Weights of a small mixture-of-experts language model, trained from scratch on English Wikipedia: 96 ReLU neurons an expert, a shared expert of 256 neurons.
Below are experts of layer 3 (counted from 0) of a mixture-of-experts language model. Rows are named router (the router's row for the expert), up (a neuron's input weights, with its number) and show model dimensions 128-255. Each number is 128 + 24 x the weight over its row's rms, rounded and kept within 0 to 255. Numbers have three digits each.
Before each expert's rows: a language model's description of what the expert responds to. This comes from a sample of Wikipedia text that the model never trained on.

# expert 24
Of, colons, year endings
router:135149132126142081146117143137112131080111138106140113153114170164143131129131152145093130108134135159138133071127098134125111084185117116113148133131125116115073132170166136109138146116100133108156119161163137112162151094135121112107136103104074146107139126166122139086148074126154165115132096135118115136102131072177119089145100104158153090176118170172112151215143100122152120146118
up0:146127118176103111161125138134154099158180080107152111110143107066128094159165097133133134123117107167137139072124129108119151162131162094145119123123139111144126104094131078150160132086131094101137110074136134104102147150133135147106101127114124135153115134163139157145146118132124106128119122165128152159131166104125127128174104160102115134169146139144132110148153145149124130085107
up1:120175159122108128068116167109135179130109153094142102159106135124154103119145136134116145167130113154112132101163118164152086094157136140096161125164099073154127126122124138166128099087135127111159093122128126114119053159099169144117106143118109144062116142149138127133113161129143122131126127143135123141160132092171131113141112116114132103129136127083146156123154134052089144120131
up2:134181141142131148140134134139122121155168139141125145156128171150122136112093138089153098101131138124156096168136135081137109101120200128108173118159159118149094144086144111133111136168138148115135128119114108111166165131114136117120152127131136099133136155139130095132167103136133136130085158131125135100146134155130137132150116118085128132094143164104170106148127147095143140099133
up3:128153105076158135127110180123136153134140144159114142140121084135152144102117103097131164128120139156140144144142131155119138087159150098085129117114147118126108122110145098130127124136146174101171157085152165090136130159135145146141095137132155109145172136142135148148126136108120109125135139116149110108181158169101131145149082126143106116143122149155135128138112145122118124126105
up4:154152110119149109210176106112088111142096131113177100132105107122121146165147109141115146128117073138101132110082124135081098083110128104135124192155134143097112130126175144124129131117164089153146115175126120108145151104119141110096167140137152097100141104139104120110156141128156112147158096125122146089126169134152153090100135122166158145121162130138149123123118092142131131165141
up5:152106147134146067143151058142109111123114138120120101140112158117113121111136120133175096125136125137128144100083115143109132069119104104089115153129152109181119115130130122115148135122144153140120198142170146146193081117114101136114185115174097133089133141163140152121112106172110090119152113128145102126146110108123109137126145140127103127171134141066161127080146115139175184125129
up6:128136118132152104101154126107142162183117112141148095162127126135130104106160105132109106112153121127109117126129157136150084119172134120152132118127119092118112124154160135100120140146134148131119127084111127096116123109126158117116111125121123126128087127113153116200105183143087149119121138092103118112166154144116133141139134137055165136170172086136098136105139118139124149155108

# expert 7
Years and multi-digit numbers
router:122098137128087089117154148136107119102119173121146124166150141130136120151151142106117145129146158122110113107100160115170140143132136150122180147124129112124104125178149130128141166140096120132164111159098151148153127136153104122129118086116097086143140141143121159143109077101077172124143139090123137112111165138112099112149158147149121167165134185135099155138110136098167198110152
up0:118153151077113154182097144131164120112131132095081142123149109123159153104125087156145093103128126075112116125182105119102126144071091104104123079126101110122127107127112130105133111125127112126112120153112129149144123164129171160099099152109128132128116159148097176172118062107106117135171135127147117131089121153125142139140105158118121117160093167125101118117141142135128170132146
up1:132128108145091127127107117122132156101134112090103105118108109139128127078131119107096123123151138138131124099130098124120108111084063158105134151118130166141130119135071143117138129135154178129150148116162141124170170166151134154116143141107119148148128109163122134117142115099107136120122145159092141110102182139105088158186106111132189151147129092117076131129118139139101142122142
up2:114093123127099083154141145084133157150110171143143158121134089123127136138162175144125118114112127161133127124128147158129122105116178117109101131142165147104155128139132142138126096136146129126166129121159096135117123154138146075119118070148101092095116165120136160122118080125123148131116179144140135097133145137140091135128114132133157128116138170108121097165101111132150116133115
up3:138138127129131119142145122131148141086082107188151126159117141131124147120155148129153102147117132126134163135127140112168129152144115151133153142114169097123134138141119141130139162127098135059141129152127067164121154138159094193106149095144140128107113132143130119084151104110073142113139158094169172122147165124126138143157142135112078179128117161137117100109120148151156115144137
up4:150120098095089113110160098115102108088151141148114128111103154107093131138163148164169078111104147137129152131150104104145138151080121138149109140074159105150157111135099140167122131125142128110128151185125142154168150135152122135126123133088167141197146109151118068122126114085105121139109172128159168109084198152129122165153092145130137156157136136144116190143156120135131132155138
up5:117126104126127152072148171121130108160080158141091115135140129152157096145146153112119168132088104153140134146126136092147107119135153129101126143109132150077116057143136141125122163112138108151148152156136124154153122153116188148145156117128104099098117113184149129184092099084118084190111117101095115134144137144111079155101159130133118106085122091065158143133142141124138138123160
up6:183174123099088132129137129139120149092173118070130105142130136136135136134148142137108075162106116136115129133125116140106149136118115161136150130156136142114100157115129127145107108107127185173122164135100138124134124161151135162134132122131129122120149145125105129103130140137087141132169160121147156150131143125138065119122182127139160156154169148141125110128139156111120112070139

# expert 34
Mid-name syllables
router:183135125147093113104060140087137103096146135154167143171108158143132099086112142111097157141119096176142114167116117107169123152179132109141139145115135127103090112138149137040097122132168139149115146170143135122139141151093140126170120111149107127122107142130135166157135152138150137120174130124118154098084158142147113125132099104119134104135110133162140187117132098164142096108129
up0:113111196128127157094135111101102097121120151153120124139125114114145122166150124182126113103163157136091138120090145120101100102103125122091153140141136141095125167099143149112126101146115132114092146143125146126116126139163089144152130123057117108123133129108131122075087104115142099200160129103168113149160174096158148125154130124139120128146143150111117108150101157140078166170142
up1:178111171102125119152121180155113095080144161106116126148140134138111126109119107125166158089086139144128123152109189125154148110139106179145095120152111154127130138150131112132134134112133153173118095183129182105131159107123122128107133135122098126100112190156116103165106107126131163137117166121167122076143140134142139099166149110147138140119109130134146086118104135103143126102100
up2:138166099174127149132133142105135122125141109148168103089169086119147092132140137116116154194131173128140123144183154085146149132145134129123114148071117158096100125182121139136163110087129117126104109121151091145110137091148132132143110097149144138141121138096139142155103155099129138180120076152130114171123118078108101102112113107115169127143126118120133113101131110125160126153152
up3:111132125116132123121120125128100088111170148141137127113147135090120133157096175139099120131085098045141091115162146133151155163142141086111101081121124165154118116096127111090139091092076170107152111143114125136136145115106112151095097152115083158112160106168149126123172116125152139191135110088135145130162126104146112166109106112109073122113154117115133135111165166128122124127086
up4:110137129125117142123108154135150090126115094127104091135088135146184147145148125134150142109105127141146134117140168118198142193161103091119118101112142131114134100139157117141111101139160120140138123176128125158121124077160139114086136071144128094143125154108138138157142169113114160130110087131149151139129137105126110094162093105124152136141117140128106134147110132093106154110162
up5:114153120130127099140102168129098155139170140148127124119117143169116132131138107110089161160131141114168139084153113122137099121125097114068146152157158126144130140169182119120149129103114086089168125125058142135137119145104096163171145150124121144172110088126133135128138138105124090137114160086093104095135150154117102156121118157128095114159102140114124113114134105124137134152110
up6:114157102158093120103103121097147115099134070105115136111163181150120104151089138123131116115134108154147116128111133129136128135178103122136131157125080166104153140139098119134085111156165097122167090129160114125158165112148154073128132148123146156128102108125113123143091106121141160078144103146132121118125118157108118147135103118155135118127121110106140142108109160131125137132091

# expert 41
Surname ending pieces
router:127145101128112146136098118105122104139113137166152134162107116113168129104120146093104138144100106147107136141099146136141124080131139134115156146123108122131125116133142142099149155148217165116143153114154127102107098122070163147215114158150097154138121154147137138118118122100152133068116183098119101109101118133165091123109134122108143086147117133144155157120136129148132117104166
up0:158080153090132092137102119154114108108170101136121127136120111141127109140066120153101125131121096117119101119115104119148114123131148123106133118129110163098154140096105074131111154187129123135138161120151184178099106146148113152078107129142154147163099118143128104101103105105136111123169128116126127120132076132138137108125135121135144125107117148112122092126153142116130174127177
up1:153156150140088120125127172152150104130159131110101139121087118074130092155156118130077104117121108085148116118078095072117127141125158140135139071115138168113136106152107129144139125118169131099138115141149144144100161148094137177123123147153075161106170096118143114179143119086145121133124096139139099139151115124130100163076108137127157125145100171162120129124126166131162153148154
up2:126171156136133123097139156146077120160134131136123109126101127151155143103060127135105127138121131159121131101130098147148124144134120132100125140073103115121177114171157123140138116120120110141142130135134061102156132118120133128117136163138147135119138136158097095091124103136171107088144101142154151108101121125136122108135136162106132167165156112143124106106128160146111116146120
up3:140114117099105095124052108108104077104103157106134161131115167146083125133135139118076093115119133129106138143148132088135089119114140130116093153077142130113132135172142145146128165117153140110119089102116139157085091138107141119129134186130124127158136099117112139129174129118136119159120110155130115100127118122168100149157147106155155136125125167127124116131133133097132129134128
up4:131102113148171110142138123164096156114163120123126104105116126135174140167091136151146140113117142176141127144117143173094118127143105089086122174162114118185142139134156082085146152141104084116138152107102135122140112148100124139106121108173147094149133171146114165106123147138111152105100139094114106135112137189147104114137108118157093112081151124118128141132134136117141069081145
up5:118155145128112123148130131114112180118124129118108137136144177116174125118117156140128130112144099129085126106089132116114054129150146104159149140130103102122138176126139144104076139108159094096139155107091111123074116105126163142118137149131088109123089086161139129129162084129169122145172137129116140132123142156124205113137111100101148135151151133129209157130132141136128129115137
up6:152139129127121145158101128173116143107089166112097134134132150093133111125151168135115137120073129143109097110096141132139114122198135143119079113095140120179118108116119106110143153109103159123079104112109107116145125135122155091144158105129129166103115122129165130127124142144137122133206161137081107093125126137126124103118112159116146079162153093082132121136141130131133092147115

# expert 19
Single letters and pl
router:115089124145132099108139128121108158138137105145126133137111127138129114147179125128135117123162082116110172136132136113114155102126157141141130168109133146096139105120136121101161139083118138093126132131145137084112201079128129124143130132157074087141141115113089147151141141150130148128137128097163125175111158076105109110130149136176119126156186149088089135161158124064127126118161
up0:161099114150131128160144123120084096132142113119122113124135127094086068141160160114144132101121157095138132136153138187153148123139120174113107140166147108106131124151087162133114146120138162130143164157155148147099161162124152110152089144126072085126112112125141133184119113114134176105154114103158109152088137167127188128140158128061153146136102144091103146155113114134153143111148
up1:137120096095125146133148148119145112151162159164141125117127159144124132138082149159096120125116144172113151121152108147117101144146142171149117132164128088172096074116147071116105176170117164102116146109107102091104146109126110134128163130148130081141107134161095131126175111107087126100120144098153112158152150079105116083119106150117130100157109141098138131165116142124131112117149
up2:088142083146118090106124112147064181195121128134121150117142120129152106086120170173095125146079129140150108136167174139106144145163133138126205172132154110108108138111149143099164154115151144160109149100095131075123125090093134121118116111124135159130152139126146099115118131141151114120112129135110143133117159127112121089147134121136164129113124170094073103117124108108132126143126
up3:127092113099144125091123124106141106140141153161161098131160119171140127126133119113136181128158143116098155146133110135158159123128107134119146158094117107099123124105150112128138125153126123099128134108156149123146148136143125095174113131138117138118120171174147118094128093086117111183134128125142116188111177081137097103183080150127208114120105151083124116159110138096119122142112
up4:139105124112117121074129075123096126100142152099169128141108159120126110119154145146096145157120159123110145118149124168180123134114158141142129174100115140117105140125164133092159160112132128113125110181160105128162144135117131126138129121176128085137141098083086121130131116124100108144108102104142135122089153151122123144180136115130139135170137104085143117109138081113115170109089
up5:126122141124156143169147130139098103112131175134102160088088163140132109121157115135124153154125126091116137162128127130140091147123102164127150133102133172136118150140079115121160111141117113115160119139116099146115117113105190131141117173108088124156120153107121102101132109094124189127105086115150109152133150157121130123149155073088172108130125165123107108101075103150126136082115
up6:129145070147164106108126129087109136111076134125101121127129143141164108135100157097114085113151153139135174126147131137127165096146140105086152160104156123144166139098166070153104142105137135116102136108115074103100133111088073133147109129116109131123128130156137176144135161154139129133111122145153130107143135122119098100143090108122124125117147116137088149107120103123161123127120

# expert 8
Mid-word name fragments
router:138065119111097133096132143117110126100102157135158131144134122136136103143136122118111182130121136171140166114134143112177136122124085146089167112093140169126134105118189050096094123121133125083150098139173141151120137091130119101171107160118135156155111137124136184152146137112093164130122121093156140132127168104109118110149083139110130126124171145098086161129132078112144151097144
up0:127102118085139150164132105142116169120167088127124119146139144139135108052147080145105153148115149149145127107110140133147144141187102072084117163137115083122128143097140147107112190097160102107116138110163072114182049101102114126122109144122134099147089117160142149149156121111149119097117105138144119140163144126099110143163125138172116064109110097114142130096149150131107172100121
up1:172121118157120129124143118112125152140165143152176100124092172151152151112151112150110114129140153147109128098136139116167112148139122156123138144096146171103127128134143129145153121139099130130106109147103160127143116143079114106079141157119105130142096162116152142133091135126136150136106117134120132140118119112114100146124135125105133133106176126145111124161178112162157135124147
up2:150113164135110126134108124101085099104146139150078109110110157099109155128149111107163122147100164124140095102154115110139181130095127085120141110187111120093138109139168132110122094120105146135166116112074147123118089155171171120115116167105061125123062106117106148143122107159149109156107117123144153110138173093093156096130117132144124143103134138101114121142163089109167139121202
up3:114131142140125103151135094157104107165088118073102108138118116109076133100138164118083164143110108116118134142098122145153178082168096145069118108130149137150097094153134082102110135116110097121118167150139117136141148114159161144131118123148112185149144105138140143138100113125128151093147140125100119111137171111123063137115141139148154119139088134129089086110130103127129137124150
up4:142101178112130190149085134135169140151109152140119142111133142143130132131138111161122124089159128132080160135165113115119121105144108119125098135118112120147155082092156124120137132126136155118147116093152101079108140132108132134133111136146132147173131145152138149072124158106127124119155143087134216133122140103131084127137145098117072173145158134106163148112156128116152112137110
up5:106150139156171087086157167084091119143127157140178108124121128095119129122152119179092111164133106116130142136098088120106165107163106125147142155101161133123106133201139165112130097109140141142121112085170106131109103071103175129130128106119127144136119101112093076155134107117122125082124128134135130123097115131157174116170159082168119122100088118131075154095147097132149107118124
up6:109102133124153125091150130100134149126123100138147122119145161106098099122126121139144130133137137147131130121155130125109141214129123108134145131166128137119149159150129122082081128121136127105210059154148136090122133117134163111148103159098114123122092149151072143122140119136115140167134147172134093149166124108102149127132155117171139119157133115114146123138087088141079064097135